Below are experts of layer 9 (counted from 0) of a mixture-of-experts language model. Rows are named router (the router's row for the expert), up (a neuron's input weights, with its number), down (a neuron's output weights, with its number) and show model dimensions 160-239. Each number is 50 + 10 x the weight over its row's rms, rounded and kept within 0 to 99.
After each expert's rows: "comes after" lists some tokens at least twice as common just before its tokens as in all text; "raises" lists some tokens whose logits its average output raises strongly, later layers aside. This comes from a sample of Wikipedia text that the model never trained on. Tokens count by the router's weight.

# expert 33
router:55 64 39 33 33 53 62 40 55 68 46 57 45 44 50 46 33 64 51 54 42 60 40 53 33 53 43 50 37 64 33 46 42 69 36 57 50 41 75 41 55 42 37 52 43 46 68 45 50 49 55 49 69 47 39 49 40 44 42 46 54 59 74 38 59 50 68 54 56 48 58 52 42 65 47 57 57 52 51 60
up0:46 61 68 60 56 42 61 55 53 49 36 32 50 54 47 40 40 52 60 40 50 70 36 33 50 47 60 46 53 62 44 46 56 59 66 49 62 44 44 50 49 45 54 57 42 55 56 47 53 49 53 54 48 61 56 33 50 34 51 42 57 55 49 46 51 54 46 42 48 48 46 59 58 74 70 47 59 43 50 61
down0:44 59 44 48 58 66 62 34 34 58 53 57 25 45 42 63 47 60 58 49 41 53 56 46 43 53 65 50 36 69 45 52 53 55 64 53 65 52 66 62 56 35 27 42 52 50 58 30 59 49 57 41 51 30 50 60 51 54 44 45 43 70 43 42 45 34 58 49 42 58 25 36 58 51 23 44 44 49 55 33
up1:57 35 44 69 42 50 46 61 50 34 48 37 46 52 41 51 60 42 43 40 58 48 53 58 49 72 49 42 36 47 44 53 70 49 50 41 66 50 47 50 40 59 50 24 31 46 55 35 45 40 62 27 56 41 34 53 47 64 44 58 52 61 58 51 50 32 58 61 50 37 51 45 37 45 52 39 54 65 54 49
down1:51 62 61 48 49 49 49 49 52 52 35 59 58 50 56 66 54 40 59 64 57 57 58 39 42 68 39 52 50 43 37 48 54 74 47 44 36 41 51 49 49 47 60 58 59 61 47 56 48 52 40 58 41 52 59 53 71 53 37 31 55 44 48 44 61 55 39 51 56 42 38 51 35 47 42 51 57 36 41 59
up2:60 34 46 47 39 31 53 27 48 56 56 58 46 43 37 55 66 53 50 51 41 42 43 43 53 51 55 45 41 75 43 46 41 48 43 56 52 50 61 77 54 44 47 59 52 58 49 53 62 52 48 55 58 51 48 58 46 42 53 48 43 57 62 48 55 49 56 58 58 36 40 47 53 47 35 48 53 37 39 55
down2:47 40 53 41 50 63 66 53 51 38 62 16 41 52 39 48 53 54 47 54 49 68 47 50 51 39 48 47 68 37 66 57 50 45 53 34 41 65 50 63 44 30 49 50 45 60 53 58 43 44 58 41 29 62 50 52 41 50 49 56 46 40 50 55 45 50 58 53 35 56 55 55 65 65 57 56 48 70 63 50
up3:50 52 59 48 45 67 41 37 52 48 77 50 37 49 40 51 11 58 61 34 41 46 34 54 41 50 42 48 48 62 44 58 57 45 43 37 48 55 36 50 31 40 45 48 49 50 49 63 37 64 49 58 48 72 71 59 52 57 60 54 52 57 55 49 32 54 57 51 54 71 60 78 63 55 52 62 44 58 48 58
down3:51 40 56 28 58 58 24 58 43 48 38 38 45 45 55 51 42 68 67 55 50 44 38 51 56 38 39 51 31 60 65 39 52 43 44 52 62 38 39 51 62 50 56 48 54 44 51 50 22 58 41 53 53 38 42 34 62 42 58 42 51 48 57 54 54 49 60 27 61 69 50 40 44 39 64 59 50 55 39 27
up4:47 65 56 45 54 41 57 48 59 27 57 51 57 60 58 65 70 52 60 71 48 56 57 61 45 42 49 49 59 62 39 57 61 41 35 61 48 58 39 49 53 38 44 58 44 52 46 53 68 44 44 49 63 66 48 39 49 49 54 61 58 34 71 64 45 49 52 73 46 38 69 62 48 47 56 70 30 54 38 49
down4:50 61 44 33 59 40 42 37 54 46 40 39 45 53 63 42 66 35 48 56 59 55 38 52 55 62 75 69 52 53 48 51 54 45 51 49 58 49 54 50 48 58 56 41 58 41 62 36 52 31 52 49 41 49 60 78 29 33 42 65 50 36 55 41 66 33 43 54 56 49 44 34 39 59 57 40 38 43 44 70
up5:56 50 67 47 44 39 51 66 49 63 53 53 48 47 54 45 67 60 37 53 59 50 46 50 44 42 67 34 35 64 50 71 44 59 60 48 54 29 55 51 39 65 66 47 50 58 35 36 34 55 34 69 55 49 55 50 47 46 49 40 53 48 59 44 47 50 51 48 54 54 58 45 48 72 57 39 57 39 56 60
down5:62 32 44 66 42 47 43 55 54 51 52 65 50 44 41 66 63 68 41 38 60 45 56 43 40 47 53 73 51 75 45 26 46 51 50 57 33 33 41 47 46 49 45 39 65 60 49 63 48 39 57 43 40 59 58 49 61 60 36 37 55 43 42 50 49 60 62 57 48 44 65 54 50 57 48 41 62 41 46 49
up6:59 31 41 49 58 59 41 46 29 54 25 54 36 45 59 41 52 37 54 33 53 46 46 38 34 61 59 39 27 57 44 52 56 67 50 49 29 45 66 40 57 63 50 41 49 49 54 36 50 19 69 55 59 58 52 50 37 45 48 58 46 52 62 52 50 53 50 47 40 47 64 40 60 47 32 44 36 38 42 45
down6:47 35 45 59 48 20 59 41 52 58 40 52 52 51 55 41 61 60 36 50 49 78 40 36 62 49 49 53 38 50 58 70 36 69 50 54 43 42 44 59 45 55 59 58 40 51 59 51 48 72 65 47 30 59 49 35 57 54 44 36 45 58 50 73 55 33 31 43 38 49 50 44 51 23 33 57 63 35 44 32
up7:43 43 45 32 22 45 58 45 39 60 51 44 34 53 45 21 43 35 29 44 56 61 57 64 41 51 51 42 20 71 46 42 31 69 50 50 50 51 51 65 57 51 60 50 44 60 55 26 19 59 68 25 37 46 56 46 47 60 55 64 58 45 30 48 54 44 55 51 51 60 52 47 47 50 65 61 58 54 44 29
down7:58 22 54 58 47 41 44 35 61 47 59 41 30 62 32 48 40 62 77 56 66 66 43 44 57 51 50 35 47 46 35 50 40 47 63 51 52 41 57 30 60 64 38 65 61 57 46 52 52 37 49 56 29 45 51 47 56 56 39 38 39 45 49 68 44 41 33 24 51 44 39 58 40 50 49 38 61 38 44 57
comes after: "as ", "is ", ", ", "was ", "It ", "known "
raises: "the ", "a ", "an ", "one ", "\""

# expert 60
router:54 60 50 45 54 61 64 35 52 66 41 71 51 60 32 36 56 55 48 51 39 48 47 41 54 45 60 65 42 51 45 46 63 53 47 53 58 50 59 56 60 56 39 52 38 51 50 50 37 42 51 49 56 63 71 58 31 49 47 54 43 52 59 48 40 54 71 57 40 51 48 64 45 59 56 60 54 69 66 64
up0:42 54 51 59 62 64 41 40 31 46 56 65 48 58 34 48 54 44 54 54 43 62 48 65 44 65 56 51 46 63 49 43 42 51 51 49 45 43 46 38 56 45 41 68 58 51 31 65 34 55 34 40 47 50 39 52 45 50 52 58 55 43 45 51 51 51 63 48 48 72 48 48 42 47 53 38 50 54 53 42
down0:52 59 37 49 59 34 62 61 51 41 43 35 51 50 47 51 66 49 54 49 46 36 60 47 59 53 35 45 51 54 50 63 51 43 46 65 23 35 53 40 62 54 49 59 47 68 50 51 52 44 58 63 44 69 36 35 59 67 48 47 52 33 69 47 46 56 64 33 41 55 64 57 39 65 41 42 47 36 43 54
up1:49 69 48 65 40 49 57 47 41 51 77 57 60 60 50 41 39 63 44 37 56 49 33 38 41 33 60 54 58 52 63 60 34 57 49 51 40 62 50 57 41 48 55 66 45 56 49 34 39 52 34 45 52 58 62 58 69 41 51 59 50 31 47 48 42 36 28 52 42 55 46 43 47 50 32 40 53 64 54 57
down1:67 61 42 49 55 52 42 65 58 57 57 38 74 57 42 45 50 46 48 48 53 40 58 38 54 49 63 55 46 48 68 50 55 33 50 44 48 64 62 53 51 62 39 47 47 38 51 44 47 48 52 57 63 48 57 39 42 49 49 44 69 53 53 41 46 53 37 45 56 35 48 62 41 49 37 63 44 45 52 41
up2:45 37 42 53 49 53 46 60 62 54 44 41 57 58 38 35 54 39 43 56 57 47 48 74 60 55 54 47 47 41 42 56 48 65 33 48 43 35 57 58 54 53 39 48 36 54 52 72 57 78 25 48 60 42 48 52 46 47 61 57 55 66 49 50 46 42 41 52 46 68 50 66 49 40 36 42 53 45 51 50
down2:45 42 57 55 47 49 52 38 41 44 58 56 37 39 49 52 64 60 52 46 47 32 47 52 58 60 44 61 65 39 25 67 48 56 41 48 43 58 57 38 53 49 51 20 61 45 43 45 37 56 49 43 51 52 54 47 39 48 45 58 27 59 45 43 34 41 63 54 54 51 60 59 51 39 34 53 43 54 55 46
up3:77 44 43 58 30 58 43 64 29 36 51 69 49 53 34 60 52 53 50 57 45 50 37 64 44 41 58 40 40 58 58 63 62 52 72 44 49 63 59 43 42 59 57 57 46 64 43 48 38 60 44 45 38 52 62 46 51 42 43 52 44 37 34 50 42 54 36 55 44 53 53 49 41 44 58 47 62 60 49 58
down3:57 39 66 61 47 45 42 52 68 64 32 45 52 55 43 55 48 44 37 60 59 53 64 49 64 37 36 48 35 60 51 48 42 54 50 48 45 47 47 41 49 35 68 52 44 38 47 60 49 71 55 60 35 43 30 45 49 44 51 60 40 61 52 46 48 51 47 33 40 52 55 50 69 56 46 59 60 43 44 63
up4:53 36 38 45 48 56 59 58 29 52 74 56 44 58 51 56 56 44 52 32 40 57 45 63 47 54 55 41 56 60 54 47 47 34 40 50 56 58 39 54 62 27 59 67 39 51 59 46 49 57 47 35 47 50 47 52 49 56 38 60 66 66 50 60 45 52 44 45 34 63 54 61 51 54 43 41 58 44 66 62
down4:57 43 43 54 38 74 61 38 53 42 62 59 38 62 47 38 20 60 50 58 60 46 45 60 49 57 36 39 55 33 52 63 61 41 49 42 57 56 56 48 30 37 59 61 50 38 65 53 49 47 41 43 61 61 43 43 38 43 58 48 49 61 48 53 65 50 38 32 65 42 56 61 46 62 43 51 62 51 48 46
up5:63 64 27 62 40 28 51 39 72 48 38 61 51 60 51 54 49 45 59 39 50 67 65 49 42 62 45 51 50 19 46 56 39 56 53 51 61 38 68 49 28 41 39 49 52 41 63 53 45 45 43 43 62 41 31 53 46 42 59 46 49 57 47 55 44 48 43 55 54 45 47 36 39 38 59 62 42 65 56 53
down5:47 54 32 47 61 47 73 46 41 42 58 51 52 30 43 56 54 73 54 54 64 54 61 74 46 48 47 40 38 55 39 44 39 47 44 30 53 49 62 52 71 61 37 37 58 55 60 48 50 41 44 43 39 58 48 42 49 41 41 72 49 54 58 35 32 59 42 44 76 61 49 50 63 45 37 76 84 39 40 59
up6:58 61 48 55 43 30 60 42 46 53 42 45 62 50 31 56 50 48 35 50 33 62 40 61 57 55 48 56 57 62 52 47 67 61 51 59 42 39 28 49 49 64 60 32 68 57 44 49 59 63 41 63 53 52 56 46 56 35 62 68 69 56 56 33 51 44 45 41 31 35 62 37 52 52 51 57 50 59 38 51
down6:54 68 47 75 42 59 46 46 32 44 40 44 48 65 43 47 43 59 56 51 40 43 37 54 50 48 35 56 58 68 48 52 68 37 41 70 45 43 38 74 57 55 47 48 65 46 42 56 65 55 54 57 45 52 55 52 49 56 47 57 64 54 35 67 44 60 52 55 48 32 51 56 55 48 36 55 55 32 46 36
up7:39 55 53 52 45 39 37 55 41 40 39 46 48 54 43 71 59 32 39 56 53 53 57 50 59 32 47 67 51 47 60 60 48 57 70 58 52 41 47 58 58 39 35 46 61 42 40 46 51 49 45 58 56 49 50 48 24 62 45 43 39 39 42 56 43 62 67 43 45 45 47 55 57 24 50 46 51 43 50 62
down7:34 43 47 73 64 68 54 52 33 46 63 50 55 45 49 52 51 72 60 66 47 58 60 52 50 55 53 41 56 38 48 57 51 67 50 50 55 46 35 52 52 54 65 34 43 47 53 49 60 48 55 52 34 43 47 65 47 48 59 56 42 55 33 51 62 45 47 60 48 45 30 49 53 33 41 40 49 26 43 52
comes after: "| ", ": ", ", ", "(", "; ", ","
raises: "' ", "ali", "."

# expert 58
router:55 58 48 66 44 58 56 52 46 49 53 39 39 67 56 48 51 58 40 43 48 63 57 63 49 52 55 55 46 40 52 37 54 50 65 65 37 43 46 44 46 64 40 49 56 54 49 56 33 42 71 56 49 60 47 64 59 61 51 40 43 48 66 41 40 58 51 59 49 37 71 44 45 37 56 62 59 55 63 55
up0:42 53 59 65 46 45 62 51 46 56 34 41 25 57 48 61 51 60 65 56 46 42 40 59 32 45 48 40 48 49 54 56 49 43 43 31 51 63 29 63 70 41 40 56 57 48 49 53 43 72 49 47 46 52 48 74 58 45 64 52 53 55 53 40 40 31 36 50 51 51 45 58 55 51 50 57 60 53 44 52
down0:56 63 29 45 43 39 49 60 53 54 60 42 56 50 58 39 56 66 48 54 61 42 67 52 56 45 48 44 43 43 54 42 53 61 52 48 47 50 52 56 53 48 49 48 44 33 22 72 38 50 65 50 56 60 58 53 53 62 57 50 53 59 64 36 65 47 59 53 55 67 52 39 40 54 54 43 33 46 54 67
up1:32 56 68 57 58 48 53 54 42 55 52 47 62 49 60 49 54 37 42 56 45 63 64 47 39 41 46 39 49 28 49 58 51 44 34 44 52 68 45 41 50 42 36 66 38 45 54 34 47 45 55 57 50 59 29 52 56 71 53 47 33 42 54 52 61 61 33 55 56 59 49 60 50 53 61 48 58 48 49 62
down1:45 54 49 54 59 50 53 34 64 34 50 53 41 32 49 43 67 55 55 37 35 53 42 43 41 61 47 45 29 66 42 48 31 54 46 54 47 65 36 46 57 43 64 58 24 60 29 61 56 55 37 62 34 52 52 31 33 36 42 52 41 59 54 41 47 49 42 37 53 49 50 35 44 41 46 60 61 51 48 49
up2:59 44 44 52 50 55 70 48 66 59 55 61 43 36 72 61 51 49 52 47 47 39 58 52 56 51 53 51 48 63 45 51 56 44 68 41 54 61 39 54 50 61 46 79 50 59 60 37 48 55 66 65 47 53 51 51 34 31 54 54 66 49 57 70 41 52 39 47 56 27 47 39 42 47 62 56 31 47 60 58
down2:63 36 43 60 64 66 43 41 49 42 50 57 71 46 36 55 40 46 71 35 42 64 49 45 54 35 49 47 54 35 55 46 43 51 45 62 43 41 57 54 44 52 39 50 37 46 32 50 33 53 49 65 39 80 71 44 36 37 47 40 54 48 54 47 32 43 50 43 77 67 70 71 52 44 70 31 48 62 57 43
up3:56 53 35 58 42 38 58 66 52 50 40 47 55 38 58 60 39 64 42 56 47 57 61 48 56 41 62 67 67 38 76 56 48 62 36 47 57 54 68 64 51 60 53 39 24 52 57 33 46 48 62 37 49 41 15 47 45 42 47 63 48 36 39 39 49 26 45 58 62 34 61 55 48 51 54 53 43 37 63 48
down3:46 40 48 53 49 51 57 44 46 58 44 52 45 57 58 46 41 33 40 59 61 43 43 41 47 49 34 48 46 50 52 52 57 58 45 54 44 43 56 52 46 40 45 45 37 63 56 56 36 38 47 59 58 70 39 50 58 40 32 41 47 55 59 63 54 55 41 59 50 51 40 45 69 39 42 47 32 46 43 56
up4:47 43 59 45 46 19 64 48 42 44 55 67 57 49 58 53 49 62 51 47 47 58 39 52 58 61 46 44 54 70 55 61 49 55 46 64 50 45 47 55 49 57 31 62 50 43 59 50 45 50 33 52 65 35 52 37 47 50 60 33 29 54 51 48 39 61 47 58 58 42 53 52 45 47 41 46 56 39 80 46
down4:57 30 56 53 51 37 45 62 45 48 48 46 50 60 59 44 53 63 60 59 49 53 58 62 47 41 62 34 41 47 57 48 67 20 42 73 54 53 53 38 67 35 48 60 53 43 59 50 49 63 60 40 55 66 42 45 35 45 42 55 59 57 33 39 42 41 48 41 30 44 54 76 44 43 38 37 43 49 55 43
up5:45 56 56 48 57 66 41 58 53 38 68 70 49 45 67 51 38 50 42 48 41 51 53 51 71 52 63 51 52 47 54 54 41 37 73 53 54 36 30 59 42 69 45 55 39 48 43 33 34 57 54 42 46 49 45 44 55 42 40 56 49 61 50 64 68 65 37 42 45 48 64 51 41 43 40 58 30 32 60 55
down5:28 52 49 41 44 37 51 60 53 49 48 44 53 61 54 74 43 55 42 42 73 50 47 58 36 46 70 63 50 44 52 63 51 67 50 46 45 59 46 36 42 65 43 47 56 34 54 50 47 32 51 61 48 42 44 44 53 38 60 45 40 35 68 50 63 61 54 46 27 51 69 40 37 38 39 59 76 44 51 41
up6:25 62 46 50 46 47 51 56 42 41 45 48 52 47 43 42 71 50 45 54 49 51 52 40 55 34 53 39 50 44 70 45 43 48 52 63 51 65 49 64 54 65 64 28 55 57 49 55 48 50 50 54 65 47 46 51 46 40 40 52 49 51 37 68 72 51 39 49 53 47 48 43 35 45 56 46 59 46 58 50
down6:32 55 39 45 52 62 63 36 50 48 43 47 64 63 51 44 51 57 53 58 53 49 45 39 58 60 57 62 58 55 56 47 49 39 53 42 42 42 52 54 55 46 59 59 59 59 55 71 52 40 54 59 53 52 50 34 61 53 55 62 52 57 32 52 62 41 49 35 35 59 57 53 52 51 49 56 60 49 58 50
up7:56 57 49 61 72 43 55 43 45 57 46 48 41 50 53 30 72 48 49 31 45 58 37 45 49 59 58 50 61 44 60 42 56 58 47 52 47 65 62 51 42 44 48 60 30 64 55 55 43 53 57 37 71 36 31 52 58 54 55 37 37 40 30 36 38 45 58 39 60 31 47 41 43 54 58 44 42 46 53 56
down7:35 39 48 56 37 41 65 59 63 59 39 41 57 50 66 43 47 53 48 55 39 50 65 53 54 59 49 39 46 34 52 65 61 43 50 50 74 54 58 38 45 53 68 52 42 51 45 51 44 40 42 35 51 53 69 53 52 54 60 60 37 40 65 48 47 65 54 37 32 61 40 49 67 70 58 70 56 56 54 48
comes after: "-", "G", "N", "g", "re", "n"
raises: "ue ", "church", "elled "

# expert 18
router:61 60 50 47 41 53 53 54 39 48 44 58 25 45 36 49 51 54 47 55 51 46 58 60 42 47 51 61 54 53 51 49 66 54 46 55 54 65 59 57 49 61 51 53 51 71 65 50 56 56 52 68 41 51 53 60 33 49 45 56 32 64 62 55 58 61 54 55 55 53 65 39 44 59 42 60 46 57 56 60
up0:52 63 47 53 52 59 44 36 58 44 56 49 39 50 62 39 44 35 31 51 54 59 50 48 51 52 42 67 62 44 52 51 53 50 55 52 44 50 58 69 46 51 28 57 49 66 27 57 63 48 28 52 44 64 56 57 53 65 42 51 43 41 58 38 57 29 40 43 58 48 50 38 42 57 51 51 43 47 61 58
down0:40 52 37 52 31 64 49 56 56 44 58 35 66 39 45 55 35 38 36 56 46 48 52 58 37 43 42 45 57 52 57 38 51 57 47 62 49 44 50 50 54 63 58 50 47 42 50 61 55 60 63 48 54 47 49 53 29 40 32 46 53 60 64 53 36 50 73 40 36 46 47 40 62 47 43 45 42 42 59 39
up1:59 57 64 49 55 70 43 26 51 47 61 39 43 46 49 29 57 45 55 53 41 51 49 45 42 60 63 51 67 34 57 54 35 36 32 74 40 36 54 51 56 48 55 63 66 62 60 59 60 57 42 62 54 34 75 37 72 46 47 51 68 29 53 59 45 56 50 49 53 38 27 48 46 57 48 36 43 48 49 54
down1:34 61 51 40 49 60 54 70 42 54 55 47 43 23 54 59 51 60 51 33 58 53 66 41 60 58 42 71 56 55 30 54 52 45 53 45 57 49 60 47 52 63 53 37 51 59 40 64 55 44 54 37 41 50 61 54 55 57 57 50 67 58 64 59 41 57 46 45 49 40 67 37 57 36 59 53 50 60 47 44
up2:48 43 54 56 56 61 60 26 43 50 71 34 52 49 58 43 33 54 72 49 46 44 38 54 47 48 51 38 54 53 36 54 36 43 48 50 61 45 52 62 28 41 53 65 61 50 55 65 61 53 53 40 51 50 28 49 62 67 42 56 39 54 47 49 52 66 60 46 49 58 60 44 48 66 52 62 60 60 39 53
down2:31 41 47 45 51 53 36 26 40 53 37 58 48 62 58 48 49 43 63 45 45 38 48 49 39 41 49 34 45 50 56 55 61 46 32 39 36 45 41 48 37 50 39 43 47 40 58 42 63 43 48 56 61 55 70 53 59 44 61 65 45 57 66 50 68 48 60 44 51 47 54 55 52 44 54 51 42 52 62 59
up3:53 56 39 40 46 61 63 51 54 34 40 50 46 56 46 45 63 37 61 39 33 47 23 46 30 45 48 65 60 41 67 39 52 37 55 54 53 49 62 37 40 41 67 49 42 54 56 48 57 68 43 53 40 51 56 53 47 52 45 49 49 39 59 62 54 53 46 54 47 47 51 53 49 61 36 47 50 40 27 30
down3:65 38 47 47 45 77 51 63 33 52 45 55 50 44 42 47 34 47 32 57 52 61 55 48 57 47 33 67 37 35 51 40 38 30 45 38 55 56 63 59 68 79 68 58 64 41 55 56 45 26 57 31 45 56 42 53 41 35 65 54 43 73 50 45 58 46 50 29 38 60 32 43 63 50 51 61 42 57 48 45
up4:60 47 46 68 51 44 47 47 54 34 60 55 52 47 41 46 61 29 52 63 38 58 75 57 52 47 45 46 46 31 40 48 62 43 38 53 60 67 69 68 32 55 34 45 45 50 62 59 60 59 35 57 44 43 54 61 42 64 44 43 54 54 51 52 57 37 54 69 62 37 48 74 48 57 38 52 40 50 48 47
down4:61 54 51 35 52 37 63 41 56 57 56 50 49 70 42 52 46 56 39 50 45 54 43 53 43 39 67 44 62 48 39 32 58 54 56 57 46 50 66 48 53 33 36 28 43 47 30 49 60 62 52 53 68 54 64 55 53 54 51 38 64 38 51 56 54 50 54 39 40 58 52 58 46 33 53 49 55 52 48 36
up5:47 64 43 47 44 74 43 54 56 43 50 47 23 58 57 41 68 23 67 57 51 37 46 57 53 54 40 46 46 64 51 40 52 48 56 51 54 37 68 68 49 60 55 46 52 49 58 51 57 57 53 41 56 40 45 50 65 55 55 49 50 61 70 57 68 51 49 32 55 62 62 44 59 42 38 55 60 44 51 64
down5:62 42 42 36 51 53 55 41 45 65 49 51 34 51 63 36 43 69 40 47 42 48 49 30 60 48 54 55 54 44 67 54 48 62 33 62 52 38 50 60 57 54 58 36 69 52 49 41 49 62 47 49 47 55 33 58 51 46 47 47 53 68 60 47 39 54 47 46 71 34 46 56 67 56 58 66 60 51 34 38
up6:41 53 53 62 66 55 49 44 57 53 50 47 24 49 36 54 52 42 46 39 56 50 60 66 62 33 57 59 62 57 64 41 65 37 42 49 40 70 42 61 45 31 65 56 66 68 53 58 31 78 41 58 45 34 25 59 41 55 44 66 68 73 59 50 48 53 51 37 65 48 40 43 64 45 43 52 38 58 51 54
down6:56 48 31 46 40 40 37 45 58 41 46 53 47 31 46 33 47 64 51 41 58 50 40 48 47 37 61 49 34 37 49 58 40 56 59 29 50 48 54 58 41 45 50 46 39 63 54 43 51 55 43 44 57 37 42 30 59 56 60 53 48 44 48 51 61 67 52 50 66 39 71 48 38 52 60 32 39 66 63 69
up7:38 52 45 54 58 62 42 38 40 55 65 53 66 36 59 39 53 41 57 42 62 42 48 43 52 47 50 65 54 65 60 54 52 58 64 39 29 49 62 52 44 59 32 41 45 59 47 30 49 46 66 48 53 63 48 50 45 61 62 47 55 53 49 52 51 68 60 47 46 47 81 45 48 58 62 41 38 49 68 59
down7:48 66 69 39 43 53 65 52 52 46 54 32 49 64 55 60 51 53 59 56 51 56 48 45 40 46 58 39 47 46 59 64 32 61 47 45 45 51 52 40 48 27 62 65 40 64 47 44 38 48 53 48 58 41 43 40 36 60 60 74 49 57 47 46 46 53 39 45 48 63 64 55 55 47 69 51 52 60 44 36
comes after: "| ", "(", ",", "in ", ".", "–"
raises: "cons", "side ", "th ", "side"

# expert 62
router:55 53 33 33 61 47 59 38 44 54 60 45 37 63 28 60 49 50 56 44 59 61 43 73 51 35 33 50 53 53 44 54 57 44 41 56 54 35 57 39 53 61 46 55 64 57 64 44 55 57 60 58 46 52 41 63 49 46 39 48 61 52 60 41 59 53 45 46 60 49 62 41 43 60 49 67 66 75 53 66
up0:48 39 31 43 66 42 41 52 46 49 61 51 49 53 48 70 51 60 52 39 46 34 46 46 63 47 39 57 39 35 29 49 45 49 63 50 51 53 61 59 40 41 48 75 54 45 55 35 71 55 58 65 42 49 32 34 56 48 52 54 60 45 47 53 55 49 63 33 37 50 43 51 32 68 50 60 40 40 41 52
down0:39 47 56 47 41 61 47 43 62 56 48 68 51 53 50 30 59 54 49 57 39 42 29 53 52 45 45 41 64 51 62 54 48 58 24 31 55 40 45 30 47 54 66 33 45 65 28 57 37 30 65 64 45 56 54 32 35 47 42 55 48 50 53 36 60 53 61 51 56 48 45 48 48 52 67 48 51 48 60 45
up1:48 71 30 44 55 43 56 53 53 51 69 53 25 57 36 59 30 46 44 55 50 53 36 51 46 32 19 50 52 54 50 43 39 41 38 56 48 44 43 57 40 57 48 50 52 39 45 63 65 66 37 42 34 59 52 48 47 64 48 42 56 46 47 31 37 51 49 35 42 44 50 52 48 66 30 51 37 52 55 47
down1:26 58 63 48 52 37 46 32 67 51 44 46 50 49 41 47 51 57 57 41 49 37 50 67 63 63 45 34 53 68 67 42 48 48 50 40 33 48 56 55 39 49 53 48 45 51 41 62 51 41 60 66 34 50 63 48 45 48 37 57 44 55 53 59 48 52 37 37 50 70 67 47 32 32 43 34 39 51 46 41
up2:66 36 47 41 53 55 52 47 36 31 49 60 55 44 58 43 41 57 48 64 49 41 26 41 49 43 52 57 42 35 43 36 83 57 46 56 55 60 50 61 57 46 45 46 38 50 49 55 52 47 62 32 53 66 36 43 44 56 32 48 43 54 25 39 50 47 48 56 44 61 39 56 41 63 48 24 44 69 51 45
down2:40 48 55 57 40 42 46 44 39 52 53 41 32 69 64 42 19 64 45 50 40 36 69 71 42 53 50 62 52 47 59 42 56 43 55 54 55 71 41 64 41 44 43 60 39 43 39 54 50 52 55 65 51 38 58 40 43 50 81 58 39 54 43 55 41 42 61 51 41 43 62 59 46 59 51 55 49 80 59 42
up3:53 43 37 67 35 53 41 39 48 50 55 46 51 62 57 50 51 54 40 52 55 56 48 42 41 40 39 48 49 58 48 41 51 52 62 47 54 57 61 63 63 40 42 26 44 72 54 56 47 58 70 58 52 49 45 48 48 56 59 57 66 49 52 46 54 41 46 46 54 49 58 58 64 57 60 55 55 43 71 30
down3:48 47 40 50 52 58 41 56 33 42 46 50 58 55 67 50 49 42 70 51 36 39 53 43 55 46 43 71 29 76 41 51 61 56 52 50 33 46 53 44 42 52 56 57 58 49 55 26 36 51 29 43 39 77 54 61 52 50 57 46 45 55 51 42 43 55 60 43 38 51 47 58 48 71 44 59 67 46 62 41
up4:53 59 56 48 41 48 46 80 35 50 64 44 42 71 61 42 47 58 38 39 58 34 63 59 61 66 49 62 69 48 51 50 58 57 36 50 55 39 68 56 33 53 39 47 55 39 64 28 45 59 45 33 54 57 41 48 47 34 64 47 58 57 46 38 41 48 58 41 49 42 38 41 56 39 48 51 52 54 40 55
down4:44 43 41 51 39 50 66 42 25 46 29 44 53 40 38 54 57 39 61 39 63 55 67 31 48 53 51 21 46 43 35 68 59 43 58 44 35 57 36 37 34 32 39 37 45 53 52 58 36 41 36 34 42 39 49 52 55 65 35 42 49 45 61 49 60 41 31 43 31 55 35 48 38 71 49 46 34 63 35 55
up5:49 63 60 43 51 42 54 53 68 33 55 39 49 71 54 52 46 44 35 25 45 51 54 37 67 60 58 61 60 59 50 41 71 60 54 65 61 48 35 55 47 53 45 38 42 57 65 50 65 51 56 41 54 50 59 59 74 57 56 56 43 59 45 43 67 73 33 40 60 46 53 38 44 36 53 38 69 59 61 51
down5:40 54 51 31 57 67 52 47 50 54 46 52 40 44 42 56 51 42 51 55 56 80 50 44 32 53 47 52 55 55 66 64 53 31 52 61 34 46 37 49 56 56 40 47 57 45 44 56 53 51 49 62 51 39 45 57 42 51 39 36 41 25 45 52 52 40 38 62 44 45 58 57 58 31 60 54 66 50 48 48
up6:48 23 51 43 59 56 67 37 65 36 60 63 57 64 40 43 25 51 45 40 60 41 45 45 51 46 41 49 44 56 64 63 60 36 75 38 52 63 79 60 54 30 43 27 55 34 34 54 59 54 33 76 45 59 62 48 55 50 42 34 36 63 57 58 52 45 72 43 43 37 48 34 30 48 67 50 47 42 48 52
down6:54 70 40 36 58 65 63 56 58 55 41 49 48 53 47 51 43 51 45 31 50 47 48 52 69 51 68 65 52 63 44 56 47 59 45 60 49 60 47 63 52 34 55 64 44 39 39 47 46 66 36 70 50 49 59 46 51 56 52 51 42 44 43 50 75 38 55 59 75 51 59 42 66 29 62 53 61 47 58 59
up7:54 58 55 29 42 51 69 34 48 37 41 47 47 54 49 43 45 67 52 46 63 38 66 59 30 52 60 59 37 53 52 40 58 51 41 57 45 68 66 39 44 49 45 38 54 52 31 42 50 51 43 60 51 30 44 67 50 55 53 42 47 51 66 57 53 26 39 49 37 52 64 62 41 51 47 51 52 42 47 56
down7:48 54 49 34 44 35 38 47 35 65 42 57 64 48 49 43 58 47 63 59 48 43 42 55 32 63 51 46 46 51 48 45 52 56 58 35 56 45 37 62 39 48 46 51 47 42 33 42 49 40 49 53 56 44 56 65 59 50 53 52 51 51 51 51 46 46 48 61 63 49 45 54 48 57 60 52 39 48 33 50
comes after: ".", "|", "==", ")", "===", ")."
raises: "In ", "During ", "On ", "After ", "Following ", "Although "